config.yaml
n_layer: 12
d_model: 384
n_experts: 24
experts_per_token: 2
d_expert: 192
d_shared_expert: 0
activation: "squared_relu"
moe_layers: [1, 2, 3, 4, 5, 6, 7, 8, 9, 10, 11]
n_empty_slots: 3
router_score: "softmax"
normalize_top_k: false
routed_scale: 5.99
balance_loss: 0.00996
balance_bias: false
router_bias: true
init_std_router: 0.0144
lr_router: 0.000482
n_head: 4
n_kv_head: 4
head_dim: 96
vocab_size: 8192
norm: "rmsnorm"
norm_place: "pre"
norm_eps: 1e-06
positions: "rope"
rope_base: 10000.0
rope_fraction: 1.0
qk_norm: true
attn_scale: 0.141
tie_embeddings: false
parallel_block: false
extras: ["capped logits"]
init: "uniform"
init_std_qkv: 0.0222
init_std_o: 0.0222
init_std_up: 0.0222
init_std_down: 0.0
optimizer: "adamw"
lr: 0.00144
beta1: 0.9
beta2: 0.98
weight_decay: 0.15
lr_head: 0.00451
warmup_steps: 319
schedule: "cos"
final_lr_fraction: 0.0
batch_tokens: 65536
seq_len: 1024
doc_mask: false
train_tokens: 292600000
steps: 4465
dataset: "wikipedia_en"
Below are experts of layer 4 (counted from 0) of a mixture-of-experts language model. Rows are named router (the router's row for the expert), up (a neuron's input weights, with its number) and show model dimensions 288-335. Each number is 500 + 40 x the weight over its row's rms, rounded and kept within 0 to 999. Numbers have three digits each.
Before each expert's rows: "mostly gets" lists some tokens that are sent to it at least half of the time; "comes after" lists some tokens at least twice as common just before its tokens as in all text. This comes from a sample of Wikipedia text that the model never trained on. Tokens count by the router's weight.

# expert 4
mostly gets: ").", " ==", "\".", "---|---|---|---|", " ===", ".\""
comes after: "s", ")", "6", "7", "3", "5"
router:533567455556451507519505461529549521520437558452494424518497531510453551495486516418522496504443497441530496488515529521475568537520559519474511
up0:443443504484525526519543468556511495496522468525429490446515486496470499432509478552542463508474481562544557569435543467580424509500608468514405
up1:374532479450562511520530530540493509451541430534540549494512465568432448612474449534404423549539486508558523520556453541576518549587530518462538
up2:452425463515531487466533533526489463556494469474428491560538481530528519500489519506541497512507503515475540487553446452515424504512422457541454
up3:550476494480490506452427526494513478469536478529530490588444483549463447512417491517458514499501546450461465582521541425486549458540474486564426
up4:455462504474456496487468585498512574472556450437539555565611467451478509498429521498498447561498576505453468562543454518461487474459523529523551
up5:478574488492492409570512508487438446548594585531518569522499464485495496517500449506520496514484531467485513506537479435599518558504473506527519
up6:504498476461500509466485484528522504549551536495491499551568440529509486462487563472484457521483550496505526507517493470506491507579568576396460
up7:455510464521524491498456577555542506482556461447511531495499525520518482518464526509516477465519542480478465523432501537461523508542497508546535
up8:475535520532533499510455455513516485555480483508454532490499496547496485579532556486493512480485521479509497482496477483572532475443508461577478
up9:511532498538527455501486471509526492479487511547461472517524514551472549520485533477483458548499512487500525519464517519518505434464531519477598
up10:521518509499496451469463540472567466548547470564467528522484477479457484543436501441464523467542547489572447512524461471501544494466510471501514
up11:474494553501427493476472487462423535551520508535487508418479529446510464442522472520557451525509535503538521470475442510481470537539440489458524
up12:496521521525522489491512451431493493468498524463466477526615488488467493500517487564476477561496494543499522470546518423479520541486514485506499
up13:533485488482511448532527516457454523452469531514493567555519482484401415470531535542483477588516420473490393540571491435578567500481479536491486

# expert 22
mostly gets: " record", " lost", " debut", " hit", " minutes", " games"
comes after: "1", "3", "2", "0", "7", "6"
router:506474516610498504584460512482494526485483461459516512507467515453548481496453464467550500474473575508470467489554389511488579514429458559522569
up0:560458575527581487482483526458523502490577569404489511512451491501448445531536497467503482483526456501547454485526503502449568463470514491564498
up1:569487546517511532495435529500476478512526500545495584456487482493537484464467474501523494447471597482426610497559461486514567541468541491518487
up2:537537457481528458502588467492544510472488512443471513480525470450504480449450526519527502479525489511539513441499550526505539465530494481529495
up3:522497489518458411497423522496528488506518507526528527571406507477505466542489463495431554460499460628510517526532440497548491442593460485448488
up4:390497494519463483529498484444456519511535460458507504491547505450546504420509488559523539558474580477480431512469462545569506518520522493453415
up5:441481479521504557499426475458501525504501529535394545481537458522492447506504475515509459445481549582453428486464508441512576422453495541496526
up6:488554515498508432478522450469568480468497507484491512509516547456488519524444486525520502507517462516517508542545479501543559524498486498509467
up7:546477533497557529468478486523464460517578521466490571492476512478496471508506453544422480471500527542524510481477531465495570498500507466529513
up8:493471460463544507499518507483495503441556482461511544484560463522510463475540463507517529424473485560536452534479510570486579531603596512512578
up9:504437490531528520549503494583511432510497515460517511561513476552463468518497438503468392434545490546488524460470453467520494476508475468503477
up10:500499474577501546473529498474559458460607502453537554481517484527515449490459425511606506454559507532436564527565417497500537521554456562492442
up11:559418506502550525516507436551521425460520526463494498502478515509478578495512554477533432472512492546613422545482584550481503440474569494419453
up12:411514478502528486485445470517483455494487436533438565477565514493463508438549490544558508431470600453513436482508567542467489527496536529536562
up13:489528437514435522441482569464552541497487491518598484551533514431524530504476511516492457460509578507507460448448504473492495522509531570581531

# expert 9
mostly gets: " Total", "History", "Personal", " Coordinates", " MF", "See"
comes after: "-", "==", " a", " |", "===", " an"
router:546519519457470517487452546541439582558474477557433446553523492491466503422491522517495524533565511452536459536513536479532453517465531484497472
up0:511521553560485443480482607530448550468482478488445520487511527518520460458492485542536521436499522480489589591463471531512573509464575484530558
up1:491432573567536530508544556428571506435511499505461517549442497512471456550519493455504461531500546433552506509467532503505573544501502535560474
up2:589411542566517523464436479492462562494519452497534465485477500578498451486549514487488486496516525509478472425517518559522501512485487483497626
up3:462489457555485584526476519489490551518514515463458547454488485573471537482455494493588502471455567507504427538497538542579528451556506447491471
up4:454491539513619535494494488430509467485533505524503551478409490544517566470565540444607518433490542487459491449476484488529490530511509432541499
up5:464381506595517520535480502529459513520479461527514547548497461498438506467477558524565480436491539483436557473414477516492490436516544540560510
up6:475517504601539481492444503528455467483498454494523505523499475503481549492578561542527507518511504513503556524538525530537467494429547500513416
up7:444517535493528542510456502474499536504487509499515535558509477489539489483565479450506467462478475485509463461452475453505528521449487496491485
up8:520488427524573502444557522492575448561480480568443564459518429452561526504527587399545494476518490570478506581456394476496553450480504545480454
up9:431447475467428477580541538442519586479541452535459558505498442514444443499463527570499525448411531503484517464447406524483432490491506501472445
up10:513462509495521468480478523499511594492461525482510473497524497529482472483483491491491445559410444453535435449525521451543545486448443526550520
up11:487477453500468513431432569478518491464593587532557469588485495489433485480557492537477481524518512564495554439542432513495431477533472520537462
up12:471493470505500479414561506605426442505539502527494482457549503454520553495559464518497445452525513525537460417487501459545539481569473542484439
up13:437460440543497496599434442487529518527470530484473528494554483586481461536537454538533514491541456484541496496501472423523519414515503502519526

# expert 23
mostly gets: ":", " are", " is", "):", " was", " be"
comes after: " |", ")", " =", "==", "\"", " =="
router:460501401538490546516506536538464456528452463502503537500466455493485507486550548520564503516454565444453556574501515483478478506487474518475447
up0:451544532458515415521506412540527521553498527521476484459578529507440510549454536433518462428540547472521489474447507507533525509505490499423442
up1:491480434440467432453477495576497475519514493503541520536490537489532427465488495586503486510533574571568497444520551424509465464464478500501412
up2:528473494550443465479461503477444473479541519512539447543499404525461531487516532576514500494517468510498496394514536450489423444514478520520533
up3:473496541451573443452496543536550581538494463490586520511548494454519453547548533544571450480478397478525557547466509435480445464515498552523512
up4:568437431574461497432495487562458482499523561510432419504496451487542523450525507506515510529531546469555499535503564427469498472461568435441483
up5:546456559510484504552523512644498513476535542413506545472526499521569489540467482554528423455508494540450484495589540466535509559499520448487475
up6:487503495412440475485498471528550467490497585464457535458472458516450421532495537521571544564524463535605499442451513469511482477565503542529440
up7:517456486527434506514517510527507525548513503505476522517552483526498541516516510528480468521585484565495457455515472451515581502497519540497493
up8:554532496574458487533464580547480560533551460554451490464534482477583444510554515438516522557490522538441484487486451521520551482439493490567540
up9:455448488483492506529537487516489529440541460468582485474463472497458486510532549526529511493556488428510459536459477465483566525536512517435427
up10:496444530421461444492491471540539502572504561466592544418548488552431515500504539521486526467493543553528537477526525528436483521450558520455477
up11:551480572489504472491479559510444595515497521514444572509556462523559447485497466505436498493501533520459536539560487460542471523488446470463466
up12:516484427470533524410481525508448470587516509560541493532503454452526557429463541468546469444483435513453436482489477455571463374577540509485420
up13:463549511553455413553536482438502555493525533561552465516555477570465558503477497434464451491460475463532549435505410525500491407440526506570619

# expert 2
mostly gets: " new", " known", " several", " an", " some", " many"
comes after: " of", " a", " and", " to", " in", " with"
router:543470544503498439462541501476545536524497415493528575437595568522446466484394584438504489436516551472479553454456550436454544517426541522503514
up0:496543511477550552478435476562498508488544514527516479502423513457520462470534561498481482454525551485460490508470575523487570465489503521518539
up1:532483478450457471477542570465465467555487405505548542547487459501488532436497539437513507455543525487533502500448528519487507403558542516507502
up2:543428515454521459477506520488524513437545492487543591459483492530429500438514524510518429489489490498516520476468506490495504474500463524484463
up3:495462497573522533513464525619487530507558558556487492531526506545511494470543549491554550584492475433460502467476477444542542461528490528518441
up4:462425513437508473461450507544493480530526496524546523505438482556518494567482422469460548527508551507513487531470546480446442483533479490483524
up5:518516490508544539459508503616453547511561421460404466501482441467487513443531529494502529439519543532490525427515496509541451513491457490464565
up6:568543529441483583525479437505515451485547500521521521509477507563516522493597578451503469431524464542607407538492543529511547444532523488486534
up7:568551443578508512524427585522533521524484566450520481512462499413504484442499535505596490398502457556534505480505471467560407497487486544511532
up8:547513530421516430456487527545496450460502516532533559429455518517485490505485454466521508393540459506528472540502539525476527432479604462442533
up9:542553507508546536438480507495522547511552564482398473470511509528441507516522526456440535479506500514450521524470539497502488453472499512483539
up10:488499510486492426506485430510436525556525485516431503474516518525488471467542425427478530481484467444558551545480473512553416536530509534496445
up11:477494539564462516462433445505544533474482565452521485491434495546484468473474447500519472484548499534476466528471550505538444492496581489509438
up12:519483432514555502484494511495505506540551540472472451485564468519470554373469438584585529494460510532501476468540489501489514516458533549454523
up13:467448457527527523448464541488448521537610498500435488466480485529500491490436502510530478414545393530475527410532515538517438518506568528535475

# expert 21
mostly gets: " (", "(", " Species", " time", " con", " far"
comes after: " the", " |", " The", "|", "The", " a"
router:571449382568436474516500439531510475516520479522499562532470513514525520442489501481488480443580450583436501524543489489532432458549479537462460
up0:476437502515536485452417462512516427502564502432439522508485521558497501478501518445473520445509548492473397580492506539501563497561473438518495
up1:525502527467487514493472507607501533494533510564519487540462465508566474501455544512543525447510392495559423522440515537505455469556490494546533
up2:509489515525533468476431490524426505505490495494539470482499536500475553571506599444504516485494546493486503472460538478519522535524485496516476
up3:422470451522579504445468475482473473503519517490484462484464547451510520453427489539505476468470431508495408494521467502444576552474519575500441
up4:378474510526507493457503501472528503523506505451467570468511439535505573503543461504490515429492505523521552582450538541459496471541548527474505
up5:487482491445486566499469439505523536521478439497518448515501523582544525489542517475467521452556480470534526525466586542565494447511593603490528
up6:438509461437563574472515445476437480408503500470500478460530538571465484511490448555544514496516461481516481468570464496572562549571469566505485
up7:541465519526529472488552474565497471471533429486470564442522444509500455465519595497508458507491492417480455546595468459499507520471485534541564
up8:495510520428528524534427455445490462440513518513435487501555466502563479437511508542491442507521556549455534412505492513477527480529500575433515
up9:488422442586517502500477431491467510556545533534551616582433460538468579447583523522489461452472475579548433496458509495483477528550503519492462
up10:460434519541527572561489455470544465448455529526452477532529482476487480447519447531520498499507536416539513499408586440483524523456556502599447
up11:462452495493533516484452507481528551545517459494492494497574552507437497506535532458489502456508502504546526540467499473472470496468488449531552
up12:468501543513541535528507477503482504517475529442458478531528505498537458515509492529524445521512459524452565482473495452520499570539493527503440
up13:513508531488581454472502532503533467511494529482496586480515519485477531550395530534466501532484534409602556447535563512532485443488548558432588

# expert 17
mostly gets: " of", " day", " November", "%", " days", "aged"
comes after: "0", "9", "8", "6", "5", "%"
router:454528479579450492534443491518501468405493508449597514521528495440437541499521495542438473475557480493513520452429539522418549549461489502542596
up0:462459465497558578480474498461524525521521559459489519474438522474490546431459447499533532432497486531477467548533524528479555467494519461547460
up1:522505511473543561532463434539492455511483489497508506527476473463493505417476488541551543473447431602504556504502520454500443465524486473476423
up2:458539512434486473479469524454496505494451450477509497542513535472462507460425452488492487504486431507526473468546449473498517505504451461525505
up3:487553510551466529524494488491458494509478419492504444502507515500497483482502537504590509443552532503424544462533502484518493509551471559534522
up4:496491443558492518498506530493515424519509506440518540518548539539451528494497497499529514450511578556489498536526486543545531539555539495515459
up5:477531514420529521514514535498500443478509580481461473515491466501482513483517517513524549471533416522571513493483464550526428440530562476477492
up6:510508504450549525540585507498454522453482515471458460484448496444430474506496526502466454549480486506499527535510504568482463470498573420462518
up7:530484510559547501503508630571400531479493432501518526514519503511467445490424483535468451462491451497504526524502456423461501489535491554580470
up8:484579485469501549466461496483397507565495502516425466468534577530554457466494527527555535520523509534546533489571464531511523526530455571546534
up9:489519480572475479457533525486415487585508422524488530476548454499536507405473541511574530463495475423529462551545528458501525451484456507556433
up10:463459494534536537570504520407472501444462519450544574506408534547500406492475503524491504509485463601494535470479484412507489471523493470496560
up11:495455505476495546523463519446526528449525520489449445551520478450531402524514463426494547424531414535478513457546523469469529471497505496505530
up12:535464463488518506515514552506504540526481540567425518525481451459477446520467498534481441505476461585466529481515571393488471451635544569514521
up13:451543571497501518531521473511391575464443481530477469515534476453453443526570504511482458536538501487577474526531478473467543541434482436486458

# expert 7
mostly gets: " with", " had", " also", " has", " after", " have"
comes after: ".", ",", " and", " to", " he", " He"
router:513493488546519451489520512515538475490553505503454468497554471453485571530483529548515541531526512548529546504506465445504529506493487497502459
up0:443618497396473482516477502559458526556554493519443510545485488542471449441460539495417437496529489470511513561453467459500412438626481495524520
up1:565475547475495480487469470492500465580493437570455584494481516503550524403515447437536463465497494572565538509477465501543465483497503544547447
up2:511557520481520532514444498445524524503481439511436488547544519535517440436494434516490451501506453465499510546509516495500496463521481494466545
up3:495478457462522490483497562523477544508536469453454499503528404555529473489446473513532452492442501473452530508524466482472460459571477457417520
up4:457513503555447565533522515452454494542532457525518469542462483555518580547477566488524536540576517454471499459511455474539542517488490500587473
up5:487549538514548527504472500519529501527474592536535480473419548424465534512501530554502460429496462529516530511362514490524483463483524509493465
up6:505513470438438502503481602528564530483486418529474615489573480495498486570505544486502454521511507439531449504557374499502525486546524568496557
up7:534503500448565436524485524522505435492493574501486551501441537490437440514493439454480523434495527576538500523454459546483490535451480425449466
up8:500485550479455520500476459437473521492481504503528495599519519494521515477482558558535501463529449551478512516571423436518406571531496518500434
up9:510539469461485470430498549509529501506498477518449549541468553546501488536417495456520456428450477590527432519544473483513476460599508495484522
up10:567491578574520431575477515437528478521484531528501487481483531508448498525500460460454487517534500499439427496505475468523506453535426607442440
up11:463442455513481542504436541496454506506572405413497459466556372456507502485499496512543526513523454425439476507481550529492577501472439499481521
up12:446578544455518474482509459491548501474491533464499490466562549532516525451486496511527489503552475470435562494509502472504493566506546483450498
up13:523554507490469457480499485529520482443562510438504428498528514445519529472557473472564483496559495566493506496466527535529487471464537471507581

# expert 5
mostly gets: " on", " at", " in", " during", " about", " of"
comes after: "2", "s", "0", "ed", " part", " end"
router:554464471546502514546526457542432477527507560492546507589531555475523578440530546498490524504573496495550496516511523495521487524474540474463548
up0:500523480517472511474571477480515537506519547473515417480498484421471469490528513533589519462545487554500436523514455521585498519528552525537456
up1:528486460523509514552429557529479550528537508517445502547457488496513497427427519468549494460525505548504510521454496477431467462523578462462505
up2:454476616446496457522512500476493504494485510469521508516517508492483482528478465431466539476502559481433480469515494533535592462461455499544535
up3:461495449495473476488492504509534560499482457516452520521536494435480532423523524528486484488534439482480420499493514438469462491457517535499467
up4:482481467441443438420517501473498448544473474522529583483525501504454507490497464524490531484522497561586513511433576523516484430606530520524499
up5:515505481496497490554538562523503526472461536550448466534520475457503487508529517521535486579441490452533476551492485438470472571536543498501534
up6:534490539471520508477551498507489583613535534534465491538626479478547443499441481540551475511557474497530492463514525460562420418503536487555466
up7:564476457556493460534578492486469537461515559483420588504444497482457467452497479545488506463426504554520528503604454469553448526519408486508540
up8:548457571516472417478515526489556490565496524565498543484494453478463519535459565472439531516556493499503536543411522503568520469523484518496502
up9:471469474487532491445496501613475487497529511442498493578460496542503521438540476484619499506477455536593527457476520516551554514511517424589488
up10:442558498454548435511580516541484502553481477499484630478522492526477413435496487484470450503521487502489479524488554512524483510561542543509515
up11:534487430562495501430548470499470539512534530444493464428447477484489502417630519485459529440456476507522528649447580527450564523490516468514495
up12:558425453545497442538502545517523481510535527501492519514490474551493523491452463460448500476446510527467530530536422509434507481483502547468523
up13:465514470423467489510530590467470473454535475439506511505561435482497528526461507562499524538494554550484495544498467545501541479545478485545485

# expert 16
mostly gets: "|", " its", " his", " the", "The", " her"
comes after: "\n", ".", " of", " in", " at", " to"
router:529546513533535473484511484509554537535518498474470495499540523439568530483468515524464540472528427491488462426535480475507417501479512527495470
up0:452524431480473510458510498482509500531551456479530528596497436529459513507541496549562476507562590495552508488549522440526466511447428478430469
up1:476495540408477527494521566568456499500471523482517548547543489498542468499470522564481478479463546484492472459467490435518554532545592458496494
up2:456459509559502473510567498526533486418518552527506582516562449432547572490482503480470489505553512553524497606438556477486488448510533432563538
up3:444500502530455430484495540526457497424527490484424539443534449430542532472484468501492480408548439555521478557492526484490470475539494481507516
up4:502505521491540475529500528503545490483475470511519458528456526488478512488569564379495458429515547533487495490523540589477536478471450522553560
up5:497438492541551432458406512610452508481470484481523467527498542499431581483455511493467475491458499570525519499435518485536454454436495462547500
up6:504452459493454509479478535475459407520598536493518550512450540449488536463574473534459524484526549540560504488434465498532463483559517504516481
up7:548498505548537532470515448570533504526499616485475515443520437469494492470493482553544461403507489569463516477507592452536506465550483537539504
up8:503554502505562465503559534500478500509528494459503583569568512506344476571477494514518485505478521516468482497495438520520538478474519425516568
up9:506492473583489469488514459508488557456487493548456566491557526469516476475487568468511507456489561525536555535461458607470524539539561540574549
up10:531482464517504501448508428519526517520480454498499485381535469472497493440455510455577493447547450613523507523483506438515542497496490432464504
up11:460506480545485433506523465575485409538498510412495473455555533501482495488507475429501495422506489453499574449531469457507486435538431538494499
up12:453489515486530464489452497503483504527493471480488492557517428415481491510582511478492541441546481537518455542492531490506527497537469457487503
up13:472500460476526481417515449526463427574470516500519512541463440451441472455539440570465487440524485584506517448512558516542506414501507513507470

# expert 13
mostly gets: " addition", " voyage", "depend", " order", " July", " least"
comes after: " ", "9", "1", "2", "0", "8"
router:500447548510484486466473443501438487541497457525560584426499466477515538524534536436526550496482510464443498557478493457530463485475464512438530
up0:559474513497488356496535522518561553498502490531546526467529420556526495459523529473512543444534478537512486440419542475513487484526496472423421
up1:544504491528496463510507505493478462500569496510433551461553485479477572541525394493478404494570543502434519532550516567488518506548530530543495
up2:616493511499504444556489496559455491525550485501528548471528426467471447529472483566525457586497485524464480506466525493474454545535509421532521
up3:505482524481480421442593485463519517463517532449518510442464497489487497451502523528495474512459448520524531524488545447518544483569446401594528
up4:555463525500441498516440593463509571505508541493490540496519510538513450517505552472465530534478520446454514477497441537465478502531461491508593
up5:441468505478486490523540472455467450533538489484549542475516400534450498445537550461528439465492551617527528444444589441515520465450528465442475
up6:461524570488500507464531508544481477547482481462470459477472493500583550593456473445541539461449501466520520456538465480589549495533484502466450
up7:484465539532481426524500518482505510460539462430453499443467480508519564494497516450441429542549443443581541524539558488443553531471566492467542
up8:555455464489504492534464568569453487473537491488477534520508440465447428492483551517446484498426520526478509465522415505475529527469480412474532
up9:509492571485524401487438522524557569471486480508452507521528460511448529560417550534534536444486514444536478508574420514512474539462505480495437
up10:510472478426422475539476545529452563495437502529502498508490461456424423513459569501458546531492565442498551518437494496519462489498523479490528
up11:471516517510532481505488512495547499469469449530453524469537523516495508495542514443534424473518490464523443446497434441498460439506475479539483
up12:538450450427509385508469469490472477494476553397491522526492493478504507451529520503503530505436501531517481510495403536513561445507502531474475
up13:572522513519545451550426513509515476511545506533533517511457460444502497548471541496401501536505523533544538506511428492490635518523480559482512

# expert 11
mostly gets: " season", " station", " government", " species", " club", " state"
comes after: " the", " of", " a", "ing", " National", " for"
router:549552489574489460489481523541488522467535520428480492508528497513464544493416477423478479494491477520519479491543448569494551533542450499481521
up0:511448540543495526477512524487419536445523545461472502522605516550545553443415564478521436441503504402428539462486510462476476538453530549488472
up1:484489510529551512500478553467472401454510444440470556532496536461481466541465458414461498505495530475508530541499478539485547474465520486464482
up2:473489500561505592467488475498507508512489485544463603536476532476504578494504538478503547426565546515477458516543534422500520551490500534461525
up3:418594433530507478508445502488497485590448501584442511520542474495516567465503557513512572460468452532508445406499501549548507474557546491513504
up4:553530438525459540521532507537447486488547496492518511517518511495530527476546549459575509477515527553507501471484485499465486448510481557560484
up5:430512537486467466433524534514578466518509453502452530528501517477504443549483515507440481485546514448503453565504465462545503469474481496453519
up6:517521553467494438450568559490560539481523435509425477476540455495513499469496505542507429562553574514558511529541533482544510525539515451553447
up7:486485453518485533489418524538432502508507516601505492459447539403532499501445510467497473481491488478517508473487498478454455460528475467515460
up8:531497515578469591555427529492419501487562500460456489543479569457549514488397547493570446450540442566558468509460460470513534514542521526504485
up9:493460566529508487492489487436447550466466548539477529523574481495450493499448536459470477453570495498478476483496417498534607567495430516585498
up10:486491515582465498524447514531539503474510492513419459562495513553502527548511448540541474496470509508570464526400508503506442478529493527417447
up11:430452541478559473550501528530475506495520510458434506511445503550477444522473464496539480470485477529532411473494469504458542482558594476463510
up12:485491432487487520488515489480514434479500533528467477506536493481467510387506602519496483504569504465519489488492576490465395531477528521509475
up13:535479383502496525463393491472527476528520520465477475431490499506536496530502504471500549474549461564498485549545524508507582518574494473523444

# expert 8
mostly gets: " Born", " Died", " open", "present", " rest", "conf"
comes after: " ", " (", " \"", "-", " re", ","
router:490503460490475511462589557465420459523523468565525452586506424418470551489524509524491521517502496475563527451500489532501416469512575484542467
up0:475476538535499488564483469529508518431444485514426445533489450473477519530516495523467471489553417469482504472575427489533476467483503516424510
up1:465471491540502461502466537530469526516471543463519486505519395535510533447453514504525599487582483501504462509558493511505473485519536448560559
up2:485384491424526498497537610529518507515509495542469509565466509485553509506422524526428457473515425442485504536501523536497519557482513500543544
up3:536478475494535438507496518479518508550522564547550472551542569533511564514469475455533418478498464462468496489492520495531536481431532482502527
up4:578461536462502481439500607531524450550484515526550505598490521515508522419415586533541514490520546455509507521501505428458496428520529500484462
up5:452488568450482538537487453455463612486536432508548513541449478526467478551514539507506484556515440497503460529479551556460585504493574515493498
up6:468537596502572457506502498454489500434492532520464588490417530491470511566492540452441420528545475465545547521547555576485543477485548451496504
up7:461410447485469496539510498442466466536538496506504512514474464471505523529498519517502485497562472531498511549507496447482503488538511495506392
up8:522379476519414571570540495491541550482457548506540484548517474544353436545475609518469484437501450510413485496493478433502424497545551515535502
up9:475499481520449447527440542522435442485543575514478502555461485474498577470521531494475469485544525486535491502548515439492528471457494552515482
up10:537457582556464539574478502525499485508440452486463477496477572509405491522488466443545424436470471507495475562490554495482520497460507474543524
up11:504458470461454530562511431461553575469486555517524472478476507502511505481571486561491486481480509484498486515453575506492519505554553467521447
up12:517439497540453546529497532461463518551455509558462479566403485496492436533538523497481520465517533506501531419584451498432456494467543468540517
up13:484494528491556492545451513470479487472557511521483538451534521469526457469488569459455478450574520517432425532500482513455536516592471520475493

# expert 3
mostly gets: " His", "Species", "His", " Eu", " Some", "It"
comes after: "\n", "'", " W", " E", "M", "H"
router:441536480413497493455479546552488542497531484500431431510522489508566523468550523564505563568464501511531525484524478523502489526515563429509505
up0:559465531473456565503505449456524469500499603441454534442403482521483528473523460477475453524523435536500463513460500487508481460463383512531525
up1:565464532485516394497533547497507467559495543470482550515450478581464528483471472465507541457506499478462519493473483491538479444408466549518485
up2:524486478500538496503477520487457474505530458511429487522471499519516503478461594551417464505453468492492508475504504528515498447576531468518502
up3:502478520497448544558553516431467527395526504459467563531508438476412578521470551442455473494506508498527496549494503480445515466456557494485489
up4:475480465472465466515499431510429464486528492466480462490519518448518472472546497506494474508523562496507559562536465461472468480524509484519534
up5:496514497519596595564551445495488535457482544503472494534474522512499546500519543482530464509558512467498480541416524474479537520553627602536484
up6:569428484597507449488492526492466519533452577455459522520470503507571538473469556438509505505512499566506525508502530507551527432474452528441474
up7:510516439506525478537499515484460525472502509497509537577462513544503471499527453492511525482525462550550441497510525449493502520564503456493458
up8:507465480461480522468374587472504518468516478533598487467530510478435568542480470433478488456525441419533414518440547530499496465467544453520523
up9:542520557509452548598529491506459550517551544475439489500526520602504574525484528493510464517452488500510530523453487450536573498593569516549453
up10:485474475507493438570505548508380458461503490508442569440503522510556533471481436496460495515457486457512445455564479530530465456556403552483508
up11:572440473489489455468454509501486506463559453544453523569516469532512544578494512524549462503516372542466507492454520543529490442565497535514464
up12:513517564521515544462444476480442482507536443524546492450568415530515571492531475540450445486535479550505443498467535515424499524538545475577502
up13:497505533543470501594540552429450544492503578551513567467425485559516426516530477492484509531478466521484557563533452521475518478485569510541544

# expert 18
mostly gets: " and", ",", " or", " but", "),", "\","
comes after: "\n", ",", "s", " However", "),", "es"
router:477470544429466494465505475559548546488438551486525529560458537561465569545537486478511526466427544558500499444462486495519478491454555486562414
up0:564468456555491508558559500500480530516490503539449452489534455513515524424433488481419533514494424508471439479509476521527451545585469492506533
up1:491494466540501507421469478543479518470527501519502446544500477470517525397510451508515538454547460504498547554540566554514452470623484479467472
up2:461523449588533518515463495484446466519532458504496440506553449493590564512513508505500515507477466475442501477506455454485516572478422481538484
up3:542468514506481465575501556528457506437515529465503450471456530482478553484521524500454459539551543535496517547468480424443556586534532558425484
up4:554521474455510489507481510504522473516510474486460529527513487469410566461473496518478452490492547541567477495552492481577533540580526456486464
up5:545526543490565553519487526457515527516488420389464604528505514561472464527485454507473481425503483521431501475534495575567545490521484517465511
up6:446477458563487480511513505430420531503459504484410512475542459511422515451452544509495449487485493508472490545490523477531497511557540521552505
up7:483462464440499563485382560522441486482520468553484481520438485513475476501555392453468440562546478535555506463482497473536556536613470529513459
up8:449469475453599427505517468526522509524467543526481510507485540493458503452517482535456490476491512469456484537502513508421461481472552613406533
up9:435431548459502490465512505545438519448490549583509486531553466472523537441514546505573491541532492466486495498504532508522508515450573485492537
up10:509511419522469452439475502497495473558516534475542537495478517467514580449509572516564530533524481580499492488530470422552550492491419489557431
up11:544532521565583504533503531503500495476465449501498518448544478494502415504501493463560497517485509446502544465585491590495553566458527555474506
up12:556462484429456547523462537483498515587513462587464521533540511512491492520456440481485455523497483520545473454572522489516485483557487519544516
up13:432478528494554488565424537489524513525499493497510563480507503533434441397422498446476495433507476445526515511556520522524464436523526466465499